Below are experts of layer 6 (counted from 0) of a mixture-of-experts language model. Rows are named router (the router's row for the expert), gate (a neuron's input weights, with its number), up (a neuron's input weights, with its number) and show model dimensions 0-255. Each number is 500 + 40 x the weight over its row's rms, rounded and kept within 0 to 999. Numbers have three digits each.
Before each expert's rows: "comes after" lists some tokens at least twice as common just before its tokens as in all text. This comes from a sample of Wikipedia text that the model never trained on. Tokens count by the router's weight.

# expert 16
comes after: " is", " as", " and", " of", " with", " in"
router:563501481456512575584502516570513461560478539472559505567395533499414472411522571481468462404442501513549494545542549498432445525524521521471470484458544500562489520519443438534496506466505510531441467478482549434459469505480478503535515496538470455541520579588548521528525518495515522495478491467481467500482505528488504505520496515525558510544543483496514449476500477463490453557485472555469532413454516427439447525476433534489454447574485467530530539515506547492534463576437486443499451515518442550534584519441487499518473494544480488503510545476502489492479596426477436438497462498432502511575461531536511455513456557493495454442478490530508507463544501508490453476508487435452486483523520495506540586539507497499538449493436472483456606555495490612507531494487509
gate0:443534463529578475510506515523521477492493466494514457499508515418559469514535482486536531511355471491556554479539486461517511518557507512524486513462458472541577481468486506495545489520506540472477578576490537432491458503467460494541521498624545482509464561496578483510482545451447477434560486465500540530473475514509448437473569445496488463481556538531545507451501469551428512506505492612462500434457516490549515524519504589497507624504535594476486587512474523503497490545549446507508565505453527573482433512489400501555508486454523477474495469468466514482503509439441552439453539498426575484523464476577613523530538458508570520481485492503482501511490480468548494499490486426471492479460471510507485483506542482425498497532468479527531515449505465468510481481477464
up0:476473407483531484430514492563427506469569436563547552514539552472469529483547495565580533522422454512482537503578509443498505460569489594527470540464474504491512540545500494507554486576495477508487578524471511501483544494498477540552452557524490464588464515514520519518512535481445531521511545466537478492524495547467443515492569401550463516407530530564558459471577453483505485473475462560527499515452491434527439575519488554459521533515483586474431544546493488459526440454493472573413494496471505471464519485449456519482512476424476463443481462517526484538565540451479520489521463529540602463539472528481565514573441479537502517523493554503512508437465524468472513511474483420468442469531546533534483482526529519440471506527520478459499542493456462482509475440474482
gate1:515480531507476465514448463535514428543485497510500515522456474504539460447450514459470468498573494556473547546541490421501482506454532521525525606501545431535509486505530486475516518474494446433526416473509498485541485436431504497474465568480477459487511552506472472474479566545515511499503465529459506499465495544529518534549444442496549561444474477326444520517512453573520487487508527502494498534495540440506457448509474500555508543459464427477467440532536534530459488512458591473494560444538455508527464461508489448510466477514573552463503540459505556507461472425441478529509517518514482523473462455462496522391534411478491536529423510423510445502457476551531522551537476429480440461552449502550519447494454479445604532480536480536511479482468493550467492494431452
up1:507507463505466445485511518519539493498550480461581521492491520502474535410519563484498490472455533526534428431606514499473522374496454478486520469486457474524524565490602437490481536526559486576543468523480495532510556470544499588521502460492509494468520481496592566517483452517445463528459550508472499457544494470431551510565528467583464544471505567499573478499545465428525494455503442498512499464482494560497565465498471516449498554476536433508482536478493491477491545514491498487514403524474428468441513519491508476428503499563473443447438566535528495555515474520499482534519528475434549505454516512464495422504488484544474477506460476545486474486552479481445525470513422465504486464504427584536497437499525533498502415518533476484456462532392492571525485432577495
gate2:449478584524543559407438465529479499528503526526550509535447550493487487442543513494547453503581543444482490563502567515484514480500521488392460480389506543530566501505507534516480493465550499516497496496497472564597456426529529530496501561522506547507456426523493519550499500548481533547471457495518532536515519449498545502510480507487561473572521458489551536479469489505480480500534548420454551518469469544444509441516495526496512464488480535473522436558461531448535524557529524480449495519444475501539538498494469541413468489544557490490495463470500500509524551498403459517486466418512548516482552520531450494459463437523475407467442533471461519478511445470405451551476561517527543505502546521586484429547516523581510446491482521531591466464455506515469469513407556
up2:509431579516520490415451491481440448480489557543537546492550520492482518439596546508560446458528527463538505496479485556499527441523511521413466517386531568485508452512503565486453529389550480491489476519462559534563505427501492516503494477528488501475492518490510522533533565487504475525485488485548509489510543540502513521457484521526551508484551502532542501448456464414485483518485558405504493493430463526468493470478551526432443438508504544573579481514505589483582491521500522472466509497439567402550546515444443493459446464490495511488512439523525493513552567462464420499533473486505618491510551552578523466556477487510524541516478538548482497489489477437539505556498567486506472520481596548489484460506512484532571477485496458505495512523474477479457443511506571
gate3:454491465499440494492531488504524493520470553499493505513447493508474453582563491472507508457592471451425524507508515422491472492441531476534538487497460450521563487458536410462474499486412538519523535498504474453546510550557482513567539480441529489479419474571466484450439490529420485534523533565480507568549400460482495498520504511524549520552491482485496494499476503428511432483474478438523496436428558453516518479467523481562536604549481500488530512520506503536456484530512367514523479488530463505495548483475524516475521528487514484490433533435480452487395544433471463524512440524474426438586500408506462422459446551437480527443455502470535464550511463511506514460580444484483461507536494492495492510509483495423459452437514437515492433537462468528462516488501497
up3:467497538509512478530492610457464486524485468461483516493572517519453509498494492503490509590486503509530493517427546491495472491548448413509430534469556430513500471590460477464510539458513475482471542463525525541545499431463498477462438539566399510525580444506453522566502493538521439504500514542527503431490494442469472530510483533487509511443521535512538481491557442544448532538482546516479511574515458539472516549469530460515486399455477538462490485444461549460497536470507512473491495494501548512414467480480467420479485521483426565486510436403507503550566516567502505448512570555575505511509486482462476485534520374504621515503533522465547534450522523484562441518475495456506475522506444481527530547506442481501543537546526497456521511379542469527545465517513473

# expert 77
comes after: "201", "200", "202", "199", "–", "198"
router:522520437467529505533456527519502480531486520520506488490466473517476532478462505469459486449423461533606519556502542450427461535538539530449519460490504541532455497489416506550438497463506568472440448477508483512439459549526468507537528502547515491525467527574496443459508526518503491465461426544502450550497534546494524504514539494439551565544439462497522507438526504465563449535614454542475543469469526484489490532450466472535461422592535521586501504515504524518513461522467531448486462540508410531490546422509478495472467459486467509453514528452459492550480543431516475451504494484446450549514465553503503520518452520520454415489491526504540461460460534512466519471473503488399522513488483421516559570563549481548543417545470451553566547506488565582492540515411458
gate0:471467595469498507472460541518573490551561514437507542515501557449531472486523512513505501494480542439463506497477460508465490509560504538518459442523547501511467423471605485522487514433517567499463473480552477429522509505436476522571466539628522518458492469510445519499508530525471537509526542474517581479500495486529449515518450511545531457456528618552489493454484505581479528518524445464428497483501503524380447464564505535535475541515465490446528513564524521452457466526528456556494498466525573508506465487484507489564474472448516592493548481527422469470483477438529487567539520419451525438547465517479517465542528488491459530485473487583487513526498497515508482563501462455558517529417480547527522544510531492405502535382504526502572525546447532508530510476528505
up0:542502555450391500444510474476506495524508523489566570479595482502515528510482475529595503452485499468541465529479597526540492555555475571561558473521455538460535509558495543489473467493435559519476556468452539520508496492522512458470487490508481474446538542409510521459567476491572504447470498508456467555512516514564426468493488614464421513551535464520519504415484544449503499453470534527535531487484560484495510526445514474486462515523473496508547496464544493487540521483535491506495482464460448530581547465480528523555541542566473510549508428508548564484516495520525494471468527546523477488464569577518545508509460490527529524449502432511531554518516464549510516448387529496499549479589586483538543510454544496488460533523507516442453474456569459475486596460439533
gate1:475538557444467433457451462549462580522464535424559546483488535481498502505489534505571522522577503508480500476446502404490546542493523472465536489498437499462546453566519485471582512472496527525512533436512455515484481482526553501460437502477483511498467518512578443461465495545491503540509537509464503526465503491521455506507467451596533550566507533447500511406494462548510505525527538473535478440518475525550538450558460486532419497514487452501471446446540476547505455461564472470542492546554502471527539573501506462436597496561468489537511440565543534447530458528419494547464581534523527470476474504525469531437457493512511531474449460535539520529521525404446459462491490478511536497522574499475496500433603420549498533432494425533490492583511460523514558481481460
up1:479417369535531507522549484491561459464520433531424476464545518550531509560539483478436525520475515482486444423570469520473485488480588468434490474489553495525479485549495551467518468559474482493499505585535499497453497539500501503483516563539430534540532436505479524558497508501485515510541446497461505466467541449450515544481561500463448505498506562520495476517533514486472532466525523547454471584440551437439465539504528542494463496595490474547489549486530511487480531570461519494495548510451504503420405514463490485577494438447483544439467462486434533468501454510545466491462487447446441406472546472550474516535467505559434471463539533449495420475485498488498529515483500517564472533462502513543481444534489588455455554503493438460537598474503541467550567487488516
gate2:507525462498472511523446550489531493533528493458550441491447497492501445549483521488500555555501517534401521525486414410459478490483466411445535502556509453501559474526468482436479523453539515509469481574479472508567472510479505474520469547532476510527493470448430489515487504578412460479443540482499528486581469466505504523469491438533505493472468525533516498503488439432480513501481524466480498475457560426516467416513491497512491526514503492419479473483489464486484444492494510515534530492564474527464459499501461452501464488512529536473439604443428522462560510469525577575444519479434454510518455431550431574477484459474506460529551394482532483478447493540478437524549481427445501471469394478566444525565458525473509538444502479497488549483456367516490538475491484
up2:524578412507486497490523443512467508487437500546473389551569506553546473523493426486513525548524423480479467496513475388458462518551502446485497593468508482484493593546500500484520487467509549466503531533492464483532480588453472532501509492541475481535565470470480463550449473490473494483441482434517496467532537514484520550459564493513504491506495500543514490615540582446475522506486505506538517503483536452525479519606488536569499511483486494502514536558455457571499513530451523510540539519534542464404534498483410463545467525452532475509481554476516423502457489563430533490435478501488518543489451442458441484472497545557507507504577464464523415460480519440539490446530480389499454485530550499432523547458507512498560501515481537561487486491481462523437479446439535
gate3:493491506530516491464469544533554516545538490536521479503500467589462495468432467494546523499464467441521523516506484553607479456563484551446562438485472435533485502514513480522513428447545625475491471474492504511543530532484510392579508501598494539483568520470530503463488536516532586504536494550492485620530482480584482519516483509502502464436459440487459469490469516500463583488497499510404505516543437569460470495535537521495456568579505532528589488590491536542496494417495492564452474510474556509520519492486573511460494433478541510526510525520500521544531539525563440440492466490509505520546523500503561569439495467495502605543463536472542517512514522507433519494435480448527528536478548463541524502493483537410554474495469464518496511483482486445546484519498472
up3:405486494471523541458459483561529554474542498478494466506482471522486562511535486454531506523518526495487458553480507548577503480544494567517541471531446483498487478547436508477473468477548572492493477423475479490551556476543455443567468444552490490473477484512532569435419526533574546489549546508499506548422537423541551497479480437509487535464471418448472431530439500478531568511526500463457490511511492514486435457462556487460427525500507592522539532452547532541531527355463492499501471420470526443506584511454507483440549396455546531515565522526545509442499557515527468481516466518546490504525474551482526547485503444472456563557490527503502501448537539440426516428519478419498480474524474472544453496470477483469545442478513488537473478549532477491526541497464512

# expert 13
comes after: " ", " (", "201", "200", " +", " −"
router:553514488412542545511426547481491485561502541540542524531418498538457464492461471491520475461426514479539500563537584497444414476511491506460517467436524553517519493463508502527453482517533499478454463526548505506438499554439460483487561507541521536491507509561495454502519543491502471504475446471518458552537540577505516481538508514483572517544463455531500486458516512553563468585585496539478554483454532469469455549459434481500472461557479478572501542576501533509471488580504442493532500475568464515509542480505486507585434463511539509496557528486450462519468491413529451481503483464368488534564436511490500444487504496483535452481537499541572486487517488489515464528488496467488492485486458495620529555612517452541575457504521539488561575499513540586499541526452461
gate0:491517498449487463470492467567538538486523473522503504410461528455553470500498500532422525424515542445531477514517568486514516502499532474484452480458546499441533570459495511398526490490498501498477447488491591512442530544450524521528487523482489506494528453469452578492463533479477470465511532449509489462460541452534505486476494485492542489454548545480432470601477510464400498587533527513499501489476468476572478562507545561592513455532487422509457505476486516488536484483460435543516506432609459487468468521424414441586479522495525531510481452554366492482525508468513541534488573523445510492531413454475482520541545438460546483500494456428513508511456435540472419528506500510511483430532494521489519550485530482449539464478451489468506507423553532482554460508458453
up0:566545458480512546546526428435469510469429504478457457476552505513538505513404465488429541586527602504500536517503510493496530511488496520401535511523463553477433487470475516487521450453495543474533549473497523554500456502438514564594488544494580488490466526504525426488472499516507551548460502527466466527437484559500468468466468500467499520485477477507434538485475626474560485536514484484509432456512491466490501464575501483501378472525445543528556488494506441442454545494466533523506477470425507524524541493515574584419489459548471434479478492489563468498550463500483471527524504468494508517472483523475460556492536517479482503526425545569499542531458549478515534525499436460480439490467520532489510464422588480470513515526532512524342459499517553507489485508524538
gate1:508425480487528529474567495467514536523466496480546485467465502553504513436495527481490512507501543473518490500548512552520504503501506573503563515438504484533554403408561542469506487561446503471504565462463490439441466481501555460491562582538545547471540540503545453510531491413483528512556545519480490596519443541523494413478450531511520523519493532483540484454428517497587535605469558528452443419515492504483507506487457525489425516528494597455490502519522478466491462489506490447503569539544548464530532481527524533510493452533412468480527553474538441516498462483539430564557579468523468479461587563548556517464448607523496539501537426494532490513476466464486518513549508487458579501459527503497536518494535419480504512451494481566453538479466534507469477466555473
up1:513528461500484490501420431474483454551475503508447518523514507436521515507603477534534524520511454447509467487516541499443416507519500504399514463478524520437514523498427498518459492499570520588518465522477440519528585557544444567481503538530564492517519541489410531493482535493483478469452548498490501521535486480433540561482536527504442438479518493556480522555467582444445537486531466442505466535500515515491543500566541522606539483435546521508496516574481499561493491569441522474537465444565504537440447435505536513523518466505484512416547503503519496484485522596510540470487470540528541512535474443448460515468471548441492515536526514529518469510486484533582478598516496458523509494535503440459514565495493492492532441606469603457467465444475520520503484585550512
gate2:534450453473488523555545569433448542571498488498492483522510552557500524481494480520507487447526552468509541535547500567502495523554507516480531548483495596426433445525509571521506536529532562512515473454466438439525424511519513474487544517554431528489516476546439410504416543452541505475497476456452461466526515511508483560483513490462509505602472474483481454512541503424478504478465506475500422466536480499575454513481560463432508503547491513489548571480467448523474483487522446510458523520405502443609480464465444611523487467557455579483498539486522552547479473480492459505559539495448499582490529461548475498538491536537509466484551537518466437516492539573458540463532554538394555539522488491538530539492455565524460542488482475542449522504477481480453529495463505
up2:491513564516507489447545468486517474567479447590558518469466449493496496455433514461513483531560596566491580532509516498515509450602499570510507534552607510510420510536523497473360515476410557541486522477433496554461477447458426421495484518492457464467534460554527445517503505468503446532588487524517459494498502478522466489432494455540526503401572510508510461532508513536514496460463471512422505554473458487442475475454495498498468551539502539399477467485529458508508450401520508494522532513493492486532542502585488478487471521438563517523472537450518499487508468495488478487556507522553503508474527532508496500465482435480524605489488391461510487500469503541487495535430466458449489569506467486460517528436451547465489508511451459502522564468484492455520498466494501
gate3:475494517465465575456486487470454478455505518452525505470460511577480491534498513515485467462542535506574454537559449492559441492475498401496537583452492543490508467450564516473491534458451565486433410426488513478525545450544494514507506466499431492502447492535512573546424457482476486500475620446508562418457507469506569512548489428491496508549529567518484510475496464476499491453487500491500553509451529485431436532518437536451583564526495493474495533533518564499542489510438498484505533449518428530531494469441521466449479534479507537485439506471427546531461506457532561490533505564463524452516545514540503504542494515596455486491508493494457461517484530490509441505468536460455460559476494491549593506550537508465493526517527547420539548482456483494414562498419580
up3:561487521576504524488530510534471575443504476531493448513539494514525471503547499499559464398480464427533571525487487540452575510480491517434507507422516525503500462469532486471501579509545442542491495474515480428472546500497527486475498510452484466498491512437425536521434467506583514569493450421454517451479457480492527445495463557460466519459521498546465470517477526492505481440521496493537578476538431499444491564454473557558493529497458520483456450426458533421506541528440529530492510450455522483503480518461451517503509578568446542505504509546475478574503474463469509470494514516481458444425429516541607442575455490625479471451473543486544530508486564497568495481484544555557552493503490532494513433506499516577452515463445487439505460469465566483443514510486547